config = dict(
    init_std_router=0.0091,
    init_std_o=0.0,
    max_seq_len=1024,
    doc_mask=True,
)
Below are experts of layer 3 (counted from 0) of a mixture-of-experts language model. Rows are named router (the router's row for the expert), gate (a neuron's input weights, with its number), up (a neuron's input weights, with its number) and show model dimensions 0-191. Each number is 128 + 32 x the weight over its row's rms, rounded and kept within 0 to 255. Numbers have three digits each.
Before each expert's rows: "mostly gets" lists some tokens that are sent to it at least half of the time. This comes from a sample of Wikipedia text that the model never trained on.

# expert 0
mostly gets: " I", " \"", " O", "I", " De", " E"
router:102123152078105117102163127121119070091152126074158105090131134141137132106092144089129217127114153121157070103131179145122100173113181136101106171090113086104098142186131048125165155146087139130069159118117131132182125094130119182082161141167108176080106171159062125164129137101146090064155072159160042128094095128157091102114159041103119118146067053116121128138122115129115159162162137116128122159144117098111137127073112135146115149167131089100143123110104140072176111146084097184123149192173108089132150142140130138131130065149124168118169106139166168113114104119138112197
gate0:164145159138128134210108124094102028110111163120119117151131124150037124151133164174125152124084123095114139047031109123092134073119114159085119130092173139162103129145148187137146153080093125124151044141099119136147177095148186108128126139135113152139135161200063161157092090145149128112143112137115123134136179146109150141099163128122141098134120117148128118153170099102154119135157108140104099162188115204113145154111130194175071103123160172150164151125071133075063180084123107097142146125166103136097179135096114110149080085140101108208129153110116112109141136130147129118
up0:157136211105102143126167091125097116068106104162122123114045130119076118156176123143151136091110055113132118079168137175153130161118122140113151139148108094136149153134129137098113095103069145100114100146094116167092139107124211110163079104120136142126083140106063070108136093131116117093171140149104099112107128075083177138128149151140150102086134060088171093077161202154138104106098140108117078091155195190134131085173142178124137119086145136189143185118158154082178093086118173176171139145126169135093164097112123139145082133136112082158125121195073152117102139114158157122
gate1:134168160219147140130076182076093174129175097160144124103103165173078139157125109187117117136140083114096118178070169133063161110154110169094181195123077083169145109156142123141103155102061172140132160071150133127163164155173106126143129155126113104105169150149152153121142097102157110129176131116117107105085136191094129122112067124139108120153135129128107176201087121102126162144056091122168122143152138132112113107106064150061152097126119119051113134120175169150162066156124126137162163213105095116090134100102105132104122141118146161133095135116154085114109094127153181099
up1:110182147137156139090105173082113180193145130171112156158182101076143143072161131118147137066128092094154090212111172057158130138093151201166182121140169141121116094156143161177156126137153118102138078076170163119097096084111062155144149120064127092114154180097080127155135125137109089098132096132089095127132120098109120169126156159117182137140114150144153140102132152093115153103100098166093089097143103138157188183182158096168176110127134170156159106110075088108133140126145165104147136062091154089132113104122075180119150148124162134141121119105180153150114189128088139075
gate2:109159162165124118151173185100117088114111118182163069150125135110181126057125153077159144184048087110169155124119115166181160154051166101130113171131124131147135171116085154092152085116178133138075133115171108111119156165131121138120165118119101097120105130130077147131113125146114069110129161072134148195090140144109109094178103156106113118158144127137127098172136129169115174145083097127158093095183196072119139153174115172134156036178127144140102075138143159138098138072098177162167083104145148129145169129186106097121162140134094109123055114180135112121152180141143094109
up2:174062091124135129142125111150177096123065094141115117145135191188134098077060167124137150137177150172142178110109131094158074128139089070094101163131135108126153154197152121096146116093196062179145145092070151102132137148114160146075141058105072118158158126195169131070151131184156093145146121077098138145104108150118101121142184110167132104128146104151112083140131092152146176062163117136174136091088177126097113138108143135146121117142144072134136100133140156094140150087113193134112099123142116111141116150150165047116125119181105124108053101085083128082167162125114117117
gate3:164135109164142093154122144195152077189134147093141115136148167138174090132135126168155153098143135108121187108128112101166162097083128082159080138120153123092125043110132112087033156127095091119136119166142164143188123080089115166160112119107147159127184121142126122084167135118066089111141102119133087089145142156171163127105142129090048104155129160177123148136063110090155152168135166111142118109129213109049131120169142078159117096163118107136116189074178121143127139137121131110160171086101067138076142148142117099087101167128139063198106136123141121160135104169144096167
up3:206084074147166085094066128092146117145135096116113153125138146146162183114153099145193095153163089088119136141140107134103110182157111144132102193076122127098142132170097158129092155148175088076132119089093170075109125112078138161144126159193105097153109121077147126123150049141117127085145135134119095106098089094125100104126165157110099092110085160175166161134128156099163118115136154087089131174148101158088126179130089183155082131160171061112140066136178128155134166133159154113062132115122101122064111138068123119113107092112147106225080130141179134145114166093142164117

# expert 1
mostly gets: "]", " art", " guitar", "—", "/", "–1;"
router:114115145125164141084089165151145162100141142089163129180100153125150161130125155096158209102049178154117132105143156121127129151089127139123110063123107099151129159203118116125157171103099147087087127169172092106093163122116119160152151181114078142106140155090119147135105142123080143069182107080177070121115126144131025082147115110142113102134069083167129112159108145175162143171076130118122150113182056125139115135161128101174130142155161148110175121124112172118162161098134139173136131130218149166065187163169135107136157144156142191156095135145132145113156078170082146159
gate0:154139175064137131159120164155141133107083076063143145160155141112123154091048177081165164137110071172183094168053121115128123132153082135122099167129149128135152160142168095121139253100141139150099095114107182080147151099133095168162069142138119146144159132060103157138127120096132145089151101097123067152142129098118111130101117173156145121161086186177137107200142134140135163125145139105078174091130160093178115118156134155134123129140122164161153091158187108113086128144122167121113134083147126121154140149153157125103150109155128126189179139059116094081156061148159129088
up0:144160184080135193098175087114128149183161085131156090133141162150160141098153141141132134098120107180186099217101101124117128100148134074174172095128107145118116099160116170161125111167217096146098086070157105122158143081151113107129147163129128099107076174163126108131104081170086132136118117147149098098091104117079132080083115153158193101126146078118143159142085157119106068086117163186123084117142132112110101117146165156150146147120100151162158088138173097122115106096188151072171105116079071119113106172154065165130133141074093159075126135115162087147164160091123181124
gate1:124100114095158132131092124066102107078143089136170149113106165105134115193147152183079145164164103138092109153055094167171211096135139134096128102133102178110121121131081147144130160100089122093082128086090049086132136117116111109111066106101128116173120160165114115096151136113116112100123099140178157183163076144161067093161145135146107155123134150103109156171162166109164173185145086159105169126131101133134126061133123139104131101061149082156107211087095090100112103141174133149138081104122135071130124094190073158099121050104119183094130136086113114121091129159156144117
up1:138171113127174111163151129129129097165127088073169116134111168142121134118117133193100094188140151123142165120172190172138175100120170133128066122151090066149133049110121098161161131027182109165084147135141141163082094071066123153081073077098107145122090110207130131088171138132112130171084122173140117146074121187175096150135125071157102127153109146084136121100144150177097163068140112095083079146132142144164154122096118136119145087119091123128122137146123149066149187093142144114153158118170106090119115118149114184158122097121126158163125117178142058131091136153165147131
gate2:148081165113111128113080147121113134096196148122109140182147091102121138092101137146128172158129130096189173095093114232067117141149134100193101143064130106134172116108152119160092164145125120124155112088157145051117177144166128117160134137119099114169150168118140173143115152108114096060159123132150104215133119089167077164127125071151113090095077132127095156146147151121080096131126111154110124098141132102137153126118155090109121139088143104153122179128147134139157140089153104081141096101052039062076124111159112118168084155114140104120230169188112123094143141096121149123
up2:166099122144179154110136115141086116145087109088163095108120193121137114094189118129168105095089109115107119065088117162152179105127128086134114110127131156147107103130155108024126207136050149102140106188162136162082145131099128135096111128132117134111109094109070089079144118113163138186113156153160070112068121124144157080171124098119104121144167114134119163188191122093112138100140166079146087203148165156154179063115138148098075097117138104129114174114106127112124173167100157119061097097079148125145122155151158084119143122130134169076119136121135132122098147117137048048
gate3:181154081122138120131174084128150184076156118103109178086131139176126160112141143135103134173196162143106145157131132086059125155123122175130131110100120142119174110173219116124114069088137100102141116066146097079078070148132121097121156071135108198133161112148172181105143138229130139127167124108119125140071143165057117134142158118120152125096107141174100095113139148126100111132172127070108090150065075146147161150167124149151145154144121111106101095175102118107118122212179130125155140089128093171089112146119094151092224148146108115141129121081095130106102124105088128148
up3:147056149120142178162113133160131137156139148083135138147092121155127159097105135131068111080109121117044085163132191099124168068096131144194126086167160115133151112093153135092071130131121139097189102144146132111090120172071126146133140087125181101112119145172067166146140190134131145070083106104170109085157134206091174096133126140123130112124129108132113089143103122165148150188145138169122100118120142102129111173130121114104131103065063088168141193101121105084150114140081149129120144158081070107158066176206070124144191163134125140123148103109096099128167097104090078147

# expert 9
mostly gets: " S", " %", " ENG", " A;", " ESP", " JPN"
router:139115214083136098088122144132169144101135111133125137134125164127125124099159137106123196151129164108114093114121158159180108145162100170089098167132100122161170144212151101141091185121069133187088146129148140115142138167155095131138127126156119146126104152119112109088148161144123146080185069138103081154142115136153113176082066114124134117147052096116087094138121110119180146084186153102148159089165072084204159155155110148178148147158160119126130100079121161132113085151153145104104176117157136068104151159146096129162115144111094155158151092101154028101133065043156132178
gate0:085062113125164124134185125100139067107134113096134141115116191136089113187142106147119173144137136117068139107115112158136143143137148097139189113121137117154142114185160164066151152151170092151085172110153168165114112139149116157127133120141134152104131158086094114099079074184103107156152129162133166148129148118189117138147144176168124170137109105098153124152147126197121101136103157138120124108151190087140133076091151085126143179137133100049073156158188176062129135068112097143090114094085093103082106144102086090029138121126154165062089172174186153131119157173097108124
up0:184145099109104110171109153154169111197104205184070143090097106129169095107155109142090122098121147099165179088098100120100157098160125125090167135179114088123119074118100135131099095128119220152124129150153107111138154169126063154133172114088159072181135136105132127099107164089165154103128108049099143078109147142115131122092133107119061123139147129137136104073109123078162216140083051120116098138091139094085104087126096151121163155121114076111160144113132093104148137152146130091147049104148112146136155099071135144116135150098100076166107054146100097169146175137130097134
gate1:152122054132144092182131167107109104128148133151116121057076120134104189068167093120125113105157099162170157145169123135147151087104175199115119139078147182097081138157091123108100117120077156149168171150180159102094197151129158169090139122132153158059154172142178124150102040212155065123150105073170143105145140126135128122154126118132119144127150132142106135101068166112143088114121132123042111132143137109136111179159117091078161137073105134078180113125079143066114120092177114147162174083179131113095120145114148123122135173126088114120139090172149178120135128143126155144
up1:165149116102114125126128150122156178125167114193183158057135132116126152133135135107093121125154092184128175133141145135137151139069128133115069124186151141130150159128126140165081060140106202149163106123195127101109123147124097164177073142162101182154152138162128142126089087162093113051108140100147183193166108150119134124079163161094104107171139172099095196100042156138152131116131113070192131150130134126130133160164169184133167124098125124152090095168129126126130123143164124123197194109158102080136127107195126158100177105127167141132132152075143094106202136135099162161
gate2:146093129110157100139160161113169130144132126167162153168104066170076171107102101154105150137177161133152106094095077129117151111069104123076136145138144115099081160121169118125093191139105108151196100084141080170154176186137155142096140125085141196128176172202162053110085059115115102134171068123110118113156130141142140166161131138147199154119093119184071095157153120115094072144119180171117136131179092114170170151090117079130122165133105111082165052094106163111111127117140118135140164077097120098129131140149115144135155100109125070102189095141084116087144098150106133128
up2:194111163113060090135110127132140118121122119124087107167140060161126044142097074117124109131154140109109121095097149127075162185173119116090094133128139129098057127127164155087067176122113110147176124126114086111144102169141130131094139128145064039144140184155158136160120104141153160118141103093096108128063176138128124197169082166110106130167063060147055045104133122119147095096130164104148110124112146125124148163104142139151109142083089114136115129080137119114151128135147157106081131117133119118194164173186053120125175096071136119167112110138167146103129103139060095132
gate3:070107126118138082202187149129124130100101115150189099142163163191119134052187146142060166119107122149085087115067147180148163153160125161099164098096160067124081158156139115146080212121090116125130129168191112148128131161155108112128136190128187163127029198136130101059094122105159102143176119125087137149154134152170139121125122155123110144102101103125112134138155152152138142123114123106128092137176169123156121171158111142090147101100067079098076107091112104077129130215156187116142095138115096097092110090144089143125158133101114116149129146106106162125118101147143102104
up3:064127114160049092071100155116122147123101160099109116151072131105128108148128122105139116120109068151167176152192112035092145126148164111144087045189148101135193096153112114082133123174091154170135139160098132093143070156085065148093166114084116070130139134114107133113138147048059101113114149119183164087140127120095083108139158157111129140145090162139096164129114148154092142134158118169128150160134116094065114122126142140132119180117128113101158144112120154108129061058129119133149119122183132089141127172116148119179108136142152168062197146149111159165201154142103120146

# expert 12
mostly gets: "ious", "ically", "ional", "ance", "ical", "ful"
router:072090145146113141111134159143128115132148103099150064118098107175110092133131159167067179118107097155170091127121168085150190113088161133119123083077138114104119129197115088128139145118108169153129201127139099073138156091082139182168139104154036172092101173131107112105106143107128097047191125114155076120076114197118149087135145106148109081137061103121077128192119189116154140116164131146146141095121137133178177150134128078125159144155183070128124171158121167093106094153133106143133129135166071145084214160143105137134113133156084117082115111139123074121139137144095107145
gate0:143170149104145148114177143131138104096089114140132179114155092184102090135157136084138145087126147124127164163116068183096146155164123149128154097100161138086184113105100083074142126145070107143176084143100161119226108216095160106174118105162124159119120166157114120162124085145134110107160097152121129106134135077093127110034147075086105122093127134151117110131145126097106188156178141182119096087189088145086128199113078120189094149124211092133135131147159155100135123133153138103129121214132122160173125151099139147155178108120103165146170095125142173095106147126174156120
up0:174114183117107150160140050104110128154126112117114160123132117111065119097111105147102122155171138176145109136104181081086149131172126139134102103132127089075152131114120141087136162163106166108151034150127166143129130101099074141147097161074094113170134147099152036128149153144103127091133077064105188109080147072070130181155148125155134157147080150133115116163160105121109120184217130092142081104153142108143124106156143131126076128102141089143123120099171017155148074111113132113133116141063148128046109118157148102131108158089148114176103082154110124129115091147089156086
gate1:088157146100174151074131158153125184122129158116122120079103194116106128092092110118170134171135106130095123156162135123105056121082147112162084130179078129151121109198109102111129174124068145109132129128086167115163147152121110085119128118111136105147119124141162141109134151086090114155153103118146142142121121096141066099124113075105086091140023137168131162114123127089086088102117182088116155107139092094094089130161137118094039185082101105095066056200123136152107076097117112116197138161140107152140125137156160115130160102167186148123130217067089120134150115100122128183
up1:093114162106121140175160142104018145110108111082152178115158105169131136111193092067095138075131145147152057122110095135156140188187116089088173112120155167086059130105156082120142122119137101074115126135159103108120182120134177095098104186133118122172104139132116108152104083104134105091155089105137139167102163141088109080054102157139151103177171154110119090166182126144140056139089114107088126090117103170143159132090153102098141147054161148170149177130101068105124130095184139102144130097119157106079101160105132134158086096115111154160098163164108132148146152132139158067
gate2:105106189112094121094127100093121096108092109119160174109122114145110102129165122099131150137169105164142153069109087118130175104167140108156177158130079162092119165140156133134112109184130150126130078148063044138068115126154195140085206099106176079062091156080100139204097124091064126132111138102151136160146166112144137103109090099144107109160058171166119167046104085142111169080119115133163108155151131107126152109084120084105145073140149113137182160123175095075073144108135146130126100068106170127097117156138147164078137080105128141183136104082151111105172143131151125121
up2:116163122093165130121164158187097170137109108082134197135089173135143136120117142091108149148123146095115098130099151105168168169101189192143050092152173141146124170118134167079084131095162126184111114088123096115140109124166127162087060163153142113157101094066140098091172114142142149163142110158173094137072070110108134145161116084149131177067143102110180102153080166146135132082104123131152137148129107142150145054167132074131083133083157136074127146073104096124115132094127126089152164113122080113222105089138208114145203128175083154111126140151139117158156124137150150129
gate3:117178121072094081120135169092087201172104134119138113104101122165146080097141144151128145099161141146124108092125145143035169086097154091144144093192160138123137145129091144152098132166193106092121140112129133157062158022151158184124096072138127134084181117129093119055102147113144051071178091125127104195103130149149081150069143145104147119143106123178133121127122115138105161091129036096126151161180105161124161136129137143140122127129205126104133161128181127068138151116120130101138137132088117077142187114139095094107167107138108120156129074122105128082131149138156152101
up3:107129170105196192142097155114114130139170135176143154102086093084182121136128083068150126115075121130126147198153101086156143138132097181056094132119143089114111092110167112128161151121102219165099110146088137149124119165134111122204128128106194134161051125098175158146102164144097075098103124168143117155174093034162134092084080105111079142127138146106103120118125109101129120144084152133105129097089173132165089097162113109192141103112163182175164123121143085146165110176089147144124095136135172169116093124133146148153124157131107113140096186097172153120139062086101151117

# expert 8
mostly gets: "s", "s\"", "ems", "t", "m", "-l"
router:149162161100113117132086093125142103103133133143094093105067125162128120147124157108072216125105124112135107124159152105155118159123103081139144150093130102136120143196152043129104159121116116114126217187149105081111154072155064147106162182149123155066107161152104173117129189099096085090132094082133064103130145120134105134159155118179102121116082109110090129157069167139107190117127117095169126158139093098107154135127089185168125086151180153108177154129132125141131074152144163197116123059127159147027158150151123107150145174170104153098130141144109122065111150121141088148
gate0:151110153147093130126155176138093132123111125139199130138199154083118083095117094108144163094178164138173044139108143139100108144137092168122135138115093116163112181094128152101158092123152129106111154124140081101131133194092102127107100131170134064103146119115192150134164090187113155130101171138038163172069126171141076157099052117060113172165133098141114141146164116123128131138166115119144191118148159186148144115048135119146172169125131112142120140150083141086153126132163165149178140123109137105107137071154129168106102140075089109122108095138169117102054162064090177093
up0:197135139157101061169084092130114098131113098137142129118125115153100143147110083110133123106241139159146158126148076094151172061107128146092104148085150093102059208148109097164125101151112121120103108126121116125115135157107106152184160132140142132120144142121146137122161147213134120106073143116150133137130123108134136122117124153068103110144141098096108116134120158128114163108109094067165106157097199147128133113119141092097156136193155095174152108137152178112093111128154135165026099068085070135034131114176127076100139165155121098084155106147115075056084168122147126158
gate1:166171171086096098169216152154127188187153096108142174175190166117127148088084126113132165131088126136123050123140129104098088134068054121116127094133131144144115115120103172110135157139134151083132121123034120080102092130156111124166113154096146101174140121133130091153120118134081141106133069142111123161079156090100093149093111111104127167116136125120174132106083164102165093067065065110140140154128149138164113130148111097127085196139135083180051099094112140101073131151077156085164139124136066165128111178107125089129126091177127134164140135083145092098135145108074120097
up1:117166154101084104178128100102113133169125188081097111126160124161147105090152177140106095091140145184135157075137118175087113188125115105107132094105135148170152143142130179140139098103150101164214107105155100147118154105168096170089161125142126182099165094128107151154094130117094155100120169120146145161154106106114097158078125181115122214113150061113144138092165091150022109122116106067155155137136172136091148171128116123100177124166096181115142112125121202161120121175121162127160156114100129166139124141107175167091042145147113135072146159062143106096128112118109053108
gate2:119171136129155109124136107114110104205166115078087168086060155128122174078170160158072152067111140104159098179037135151119187152181108112099068075131160120172181152142136147130123141111129138107130163172130157142146148061133133090149157123115098194159079136120150130140134163163122112103142114086127139144148171153164126100156132125144122127099108127145189142205147124110114119188056081134151135116111110119091134113150093139075164160105086147080119122130126114142125145135122101133141099113068050126097135082183127170130039122079133144071088172131117136165161187093111158117
up2:180095033078128153140169100093143096110059109133137071128155143174121107157196094135118164118124130134095139110148103131091151130144103151161141111102114100065077146097165100148166175123142021140129080187094097089119094098138123140163130165178146074135071159089147144133122151146183136152119126091103112126112092137207164069099127143176153090162127135120075107148106137157140159160117134100107105163136095126143127128117110126160134080069150124176187111122133152122036162110088185109098113092154155126130148102146163140116207141144130133153155118086086154121110132060155153151
gate3:105192112152127102106106055143095103086163160097110136111105106157102127129128122188180154073109122168165162113042088123099155111092143137114085141145148156117102165151160099100126154125124061082064112154160105136115129114139111128136184122122085131120110168100124140135107077158115205105164170109106076115081133152067156193150138127131095128126094142160131144106109130148178108089097091138206121132156113107119096118202181195188162119177187150129154136089148106072105193087152132154087158167166071157098142094076111116093121112175105073117131167140141147141126135139107098129
up3:152122076081112131141134159122100195076162162092151116107171147115108088127123131054077182176104147150174180125090142166128118161181138163116092131111199153102119110106097171113134119213179066216094155119060126139152146127111127151119148117102085171163171169101125171179119201175133156184152118130140067126126098163126145101115132118161152149122142152141111085119132113110215156124152151105121124113098123096128104104150145140089169123113078080101121126135168194113124059116111138150120121080175157165123126163086136147081141127171191115137129167153164149119126166165116093131

# expert 7
mostly gets: " 2019", " released", " 2014", " 2017", " 2018", " used"
router:151166195135112151151157121111097121085143142117146066075077098148111120165122127156085186145099140136149100116140185175106149162144105176133138138084104134111135141180122067110148150151085150209112163130159113093143142068074067152150159090095062116146112162125093119109120131129040107092142093091175104178082168192136062162085114131124100107125124081137123144143116162100139142145164098144176156133119110131159125113102140163163111145111143057119119133065115153116101128100102122165117128119152127156053255111132106091107149096102126178084107148132159092106151120139109104155
gate0:069134102091129132103066143164120137124089079074185125084162068096134120135134163202168133099104140147174128140138157112136176184089080116183115143096083130136068081096127150098143125173131140098110097092130077082172139133114128170161088124140158095138043108100108107156064160116148149094136139095122149118102139088117115074089173140167133054151102122140144133103158124168109107248124092163077103092123121143112122169126040114147135130125130127090138122146163155167099169144104183117105106161121175139121062160159105147156121098135128089121110133084118111140099169168169145110
up0:139139066165085119152135099144147114103162095103103102148194075050134116169113158157148138098158111135092125166159202125110071142129065140104107155167142145158119140160162103204114129086158075142176180150115120135124118129121156108089127111108123158113199125150163096090098107120076120140100155093082152134159123178096153169128107120159093157092144120084082156119109131141073034057119114199126144130116137115195141062074134116109135134180125153180153145110146144123124129164162078137115108085166179114177118147185145079123079113156127092171104125157131130151108144109093169176
gate1:136126078134131182138155150110159067117129114070147110129149139088091130093074153162094134177139111161130105104140161151128157108103117137116163167115127070156132105192155116127158196139174118130154141080096090152149114123144173099137156092117049117110124125110172132122108145103099132143157179122150110029094163125088113152109143080201159132115084118098148123189129080180092144092124162156135123111146143137103196096124122147093133144130143089094127146129163133098110100177093120156101140099121170060100141146081139103178160184172109128198150076101115076121144163122179010122
up1:140097174096178113082107089089093153064131079079102117135155173150107062121095090112145127129132119131134161128120119154095111120132110083150155136140093169165188138092063107070101118112173084127153106165111084099133041137076106153084143165111134160168110120153112128043168143117154134132104079128112073155132146134095126194106140071089121129133086124143183161071121095122142058137119101114104143136109131073134135093117181145044135104176113150114132166084177125207131116153136148115166167132094170128185100148138070155088114093143132139110147190138174129130106072138142116130
gate2:132167167101128120154127163102109140111153124100162059160151088142133126159169116069120167171103143145182104095140137177074102164157120122085104121110192135138126091156157088114144162108120123096147124170142115117136169109150144128114131135124156192097136144073079164097077197084144104157163081080148072069125129097135120079067146105150180163156073131160096102185168139144055146146164191124131114161139085089106105122088147173153094121147137147116158194174183110083151141116088178157108150180146182146156126124127113086103074111124113158128179136103134173097147095094164114199
up2:157083058134082119116133138149148072157127207120127170054129125135112151083148162144141136117134133172142183132142079122156152095125105158154055080094104116131100109140111122173162085123161154141120164106160131168087101129146107103162123103182108116193100136130136073142130057173144112078158193136119130127166136125102176146127118213121075121157111160217192138116092121142146143106078121108077137075128101121185174151158149080146106151109112047090174138154066121153116129166133147096138132104126138102132127118077119177107120137115080144174113075175113144145133163165085158109
gate3:086140089105142154106146105086143141094189161092102117105061067099084079088146127133100147151169086107145115162139165128154159148098146120170151123134063160097149097145106108163122117161163108145118136143103142098125133094133099154132131183130146139118194112197067130136134207105088137122135119154117087116163164168172158161078112106156132066138103131095169141162126120086116203122144114136130079233095141154076130196143141119139112099118142090216163161128139125085108124144138119123141145090104071129141088125151104226073147111168133134100112116118109174125082189160147119094
up3:192123169101147130075084159127147093103180104111104100134121084071180149150181104119153150151093142141166145117108123120051128089161139106141095111148152149173115105142137151126099089150079148046140102146122148167132119180096154099140124141126133110135132140135132143104118133192153089117122137088168147152096082083128196153125119137065116048130114100194069111073144120212127110145156120030158152152169156096053113116166114168108110134122161165140099094133133093142110087077125134140145108164175107118170104130185137086131121169082181129155110100106124097106191142163181154140

# expert 4
mostly gets: "ham", "agu", "ij", "van", "han", "gar"
router:145086189114163136149113147113131138086165096092158109135087161181114096117127124152174255096131177199175091121120160144157161183126146118042127092122134091096085123226130105120114155142089114105099160132094116080124158101163140130141120126172068126114115162136139136124110145128102103100230072143112078162113161112120095123129097109171122117097082152120160159152146149105144161127125138105160128102177105106147161138138128177130124103135189101113105124104124093102143117110112156056123120134119120065147121131160095106125153112134094175123104166103161155112132135118155153149
gate0:148157151162147159083129123104095171153046226078134111097133046116159111116130128091105142129154140146125180060146090098122107076168118097163082176080113126125176174155089132146118116123099099151104144134140169111118162146177085111132143159134113133120157128131121156101177155124068173079119141117114134116076094115126156115121166063172124138125141122194170110062105117088101131149219109071124100152125141086148108126140170168186149149115147106046165151123119117102131135140151119110138070096141176144102135073110172104119107099122125146161205119176138147147113152142150048130
up0:054124130177071176138105171097164134093116109127155086109068123138149099103104130124093131141108147187124141076103089132107115100192118085075108103094091100128110089144105073095111150140090145162145120164139146080150129188135166141143223181111129128150128127135106169113150133113072157104099129131076165089192082086083099132136107078145126083152112098096146133074139110113098102140093119083113098109092142079115108141110166123118146116083128039110148153135191132149089120150142095112149177108203165121128111167047146118156160121109066114157160143167160155160080149075115096132
gate1:166133095150129058113092150159130126147142122080177139105119110092140142139154183089084111129168145172084192154117145135119147160199166201086107151129173141111104103117125156112109134087112105134124110163116136116131120094117131184172093123183115114180126126113092106148147127195135164062055113109164208131052150154126173196134105184082097108091104146156091142076121113169085094154167096068098152120114112173087078113128138178113155180121089080036151120090103138114101147159124132098105090097164160133113124100079114079148129113115144152087105127109132152110102109109129178119
up1:110077160137174123121112110117133072139106110031142096099135118160131147114089089080130141135120141159103144025090184119109148155135099141149157162143155163135143147134157159137114154137126153141102058081132115140047126135148129129119161080116121145135099116129051091121143096173169146104078161107084144150143095130086086130084159110110174110151128116095049092154112113208077134122130144102078095133140089128100138075097118104168074120162089161155086145107139102145132134163126148061098153139152161140164115107164074097077169177135189158094121121155175154119102089119185137060
gate2:171115181124149147142165078091191147128169125060089091146086126162144192128094176192099083134107123089116135153120090139135138137127120161117142188198141081176101126116156151112089087115132092113095152120116147109119123095117195125168072110150133113149165171179101069103046160135090063106118097192104090132116115121125102116137137155110150127173126180121134117146124119114124128111111063094171124115124152126174082143145074054115111135139164049127143115116141081186133124105137129111057127165125142112129136065098031186149117085118147124124124124133148164160149089154098127089
up2:121112150142098141088091094124097143116158087100127130184137073152156135122108078199062115143133095163186162153130136164154172139162163123164119155153151147143150146134133172101114166059130081150136100126114052128112122158071120130130170105161146107121205136143135119122139180184126145197062153116152184131096078123123159147121119138132076144139176110125164128116145118139138131192156029128122241138127130153152130102105116075117137128127112117147113117087076122130144165186155171093142150229126093147169158127091070171124111101118142076104149168125126117125134119073124137162
gate3:144193133161126167101101130161131081106114104145176132114134076128111144102131133132088209111184142172104127049143177112147133093088162162112128134102196096124125225102107134101093148036096137067132146116121127110109121141148116107115158099175141136161114114176134126135093136099116121089086082117101127129109135127100113131136158099138155135131092183132172127151091090129127103126125037129120093123050131101119102149163157121121065113095115143136143183147139074132122126121073211158099106117123164058143132109197119104132168125169187215121122072173142096170146142130101157114
up3:168159128130107097149161089136175050194142167162108138140144179101098107101127156172197102148070147135098140192136064187146126106182076173135196092084117107131178119089187114147144133123107107187143137134095127115128173139159155142120122114165117167138110175106122136075137115110090099136101134107100106118119126153179166184130121100175143142128092101143100132177064131129117131135149145160144091171103105190144156138129137163120176126129150110187072098089088176054153147145163163101131153113136177136161151115150143107165111104103138111193142062120055084080113187107129116144

# expert 10
mostly gets: " g", " family", " years", " sh", " number", " h"
router:145125141149127152120122178159110161128129124145162113126086081151148132130200086166112222103049173155191096139131158102110149078096172143136151103186155096119173108187106065133088153078126111113079092171175096099093181127144124141196108136132087134089112203148138126108079172114083151095186115139135125178097101112137143113140102154172099150154082092184093107127086124113105151137144176125134123128179124089182185128162113133178121185154175143088154139089131127101120134149109158114189157132137109180091197135127085119136153146115111153166184124142151142132123160144129083168
gate0:122093133119140166145158129125162194104139118150117126127121056172157090126096142116054121170104136142117151106058179148204163152131138053107193145083113114148198093179163114096110115105108109120116173148132115117113181209106097134081079068154144069140148083169073164152104153117109067076127098177133141131159124101116133091135127092171126071152098084080161118133138130121114137131117108079091152130196089148108150112085122129083173094080140136104150142141185192158102169113126130053109108126130111146124164118079079144125154162124153100104147089149118144141156142176101123107
up0:173185136150173136163166168152125078126164059154171131136149157088122142137135144127095155117150103164086139118168173109125173162109141101085115165108119100095167039137116163122129110126210081111177156129133171086138154128141061095121140135140129118114142108110138137172141158102131129150167148159141123157121093157147188122134099108170143139110049159118165137127121051113165104119122182098145141148133144138180114173123151204109133123070125183113155080091183087087119138117127163163061100119081161094076118100133128120154133116036142155162104088143153162108226165108134104123
gate1:102128142158125100122117066128071130108088098125152089106077128155111090130135150133094145158158144154106146113188091126132108161140122114106173172134104135118104160153156161162088168121153115133204107050121062109120172128108137165097113110163137127106085130120170129115103177115117102106072159127113102124153134077088149167105098079093173069097162115124123145105102130055106106078192134110116106130151161155037116182154132135143198120107127092089077116121138105109151013159158176079182086150138126140160114153120155157123155129164126112120177078095109129097065108087180176139
up1:099086166140157146113120120208152099146117123166120152129134142198120114078171173160177130153122104129112109157119173158103133118161125145081137125173114160116067074150077172107145108114080092062143165118086150131076119071150135171131080057126123178127139166112138144132158100048165225111100131116112136109147096101135115140166145151155089135040123148124092161126123193106121135095102127149135111120154132150128112178148111100129136167140148091087085136087172162159118123111185167185154097073111122152156129161110109183177136161186075121119130185111189092085123139090103147126
gate2:113131167130146130093104162148132076088106082129135115171115090111155078125146157109116135121109089152152141173071095161087189103153124122158105201167178156138114133119159116098126167109159148072176105019191166119153078123121138161099114128106115140147159121195160147068129130142086067087153153154144109139137077098171138133066134171145073153181085123148119178132085141130106088117146141150103122095111131150123209125144106121141132156114185090116074175114218161096161145129081168148120087141129156114095114092081107133097063120126092086167154125138111130168125114085106089161
up2:135131149132119117150142131157159166146150149110100153114142136230137124084137121089086100097122077162101135189158146107146074136130122085159144075087017123141148134142131058156170153180086120140152176117069107153129127102152044049089149125156194133147097147119110118130152163126110150111149148063126136123107147148122110129152125132197117149117156192090123088149118098064127184226117152100190103104100175134099104085106136111097143151162131100110112149068138106148107097154179144112127148096105084112107113142110119147134145095133143089172118139105138111172109120177203137105
gate3:164088107099156094121139162089151188153110175138142124121106149140101090120108086104094135165156121167141161127154166143174180143129133086166196144098082123184184115091134105143089114134145150108127173081108157021135146048141098105136147133115125117096101138099084121125146191132122132140136103141131165063131107156103107102165114177167162137085135136133185051185109137130124090172153170112132172145120192063087133123127124144123171101049104069111129139168148122128154156152091104091168135147103071129123142116153129211128171107132170132094085099103115135094081201131103135124
up3:082101121147151094138132131139119130144118182154119152190095068105082080122103182131112144127095163186135133109084110163156116088136107156236080120133165200165080072156081077133136154137095109136116149085084117134073158154158127112068145194160123137126138144123098117091055107097126165119168084105141161173152108132140114098156103112102102142133107135123136179143123129123105133169063109135139138121166130145096184136140153160145134165161139082170190150105176139051148124168173210121170136050174134087156129130101105201113127123150165155119122167138148115099123125163125088129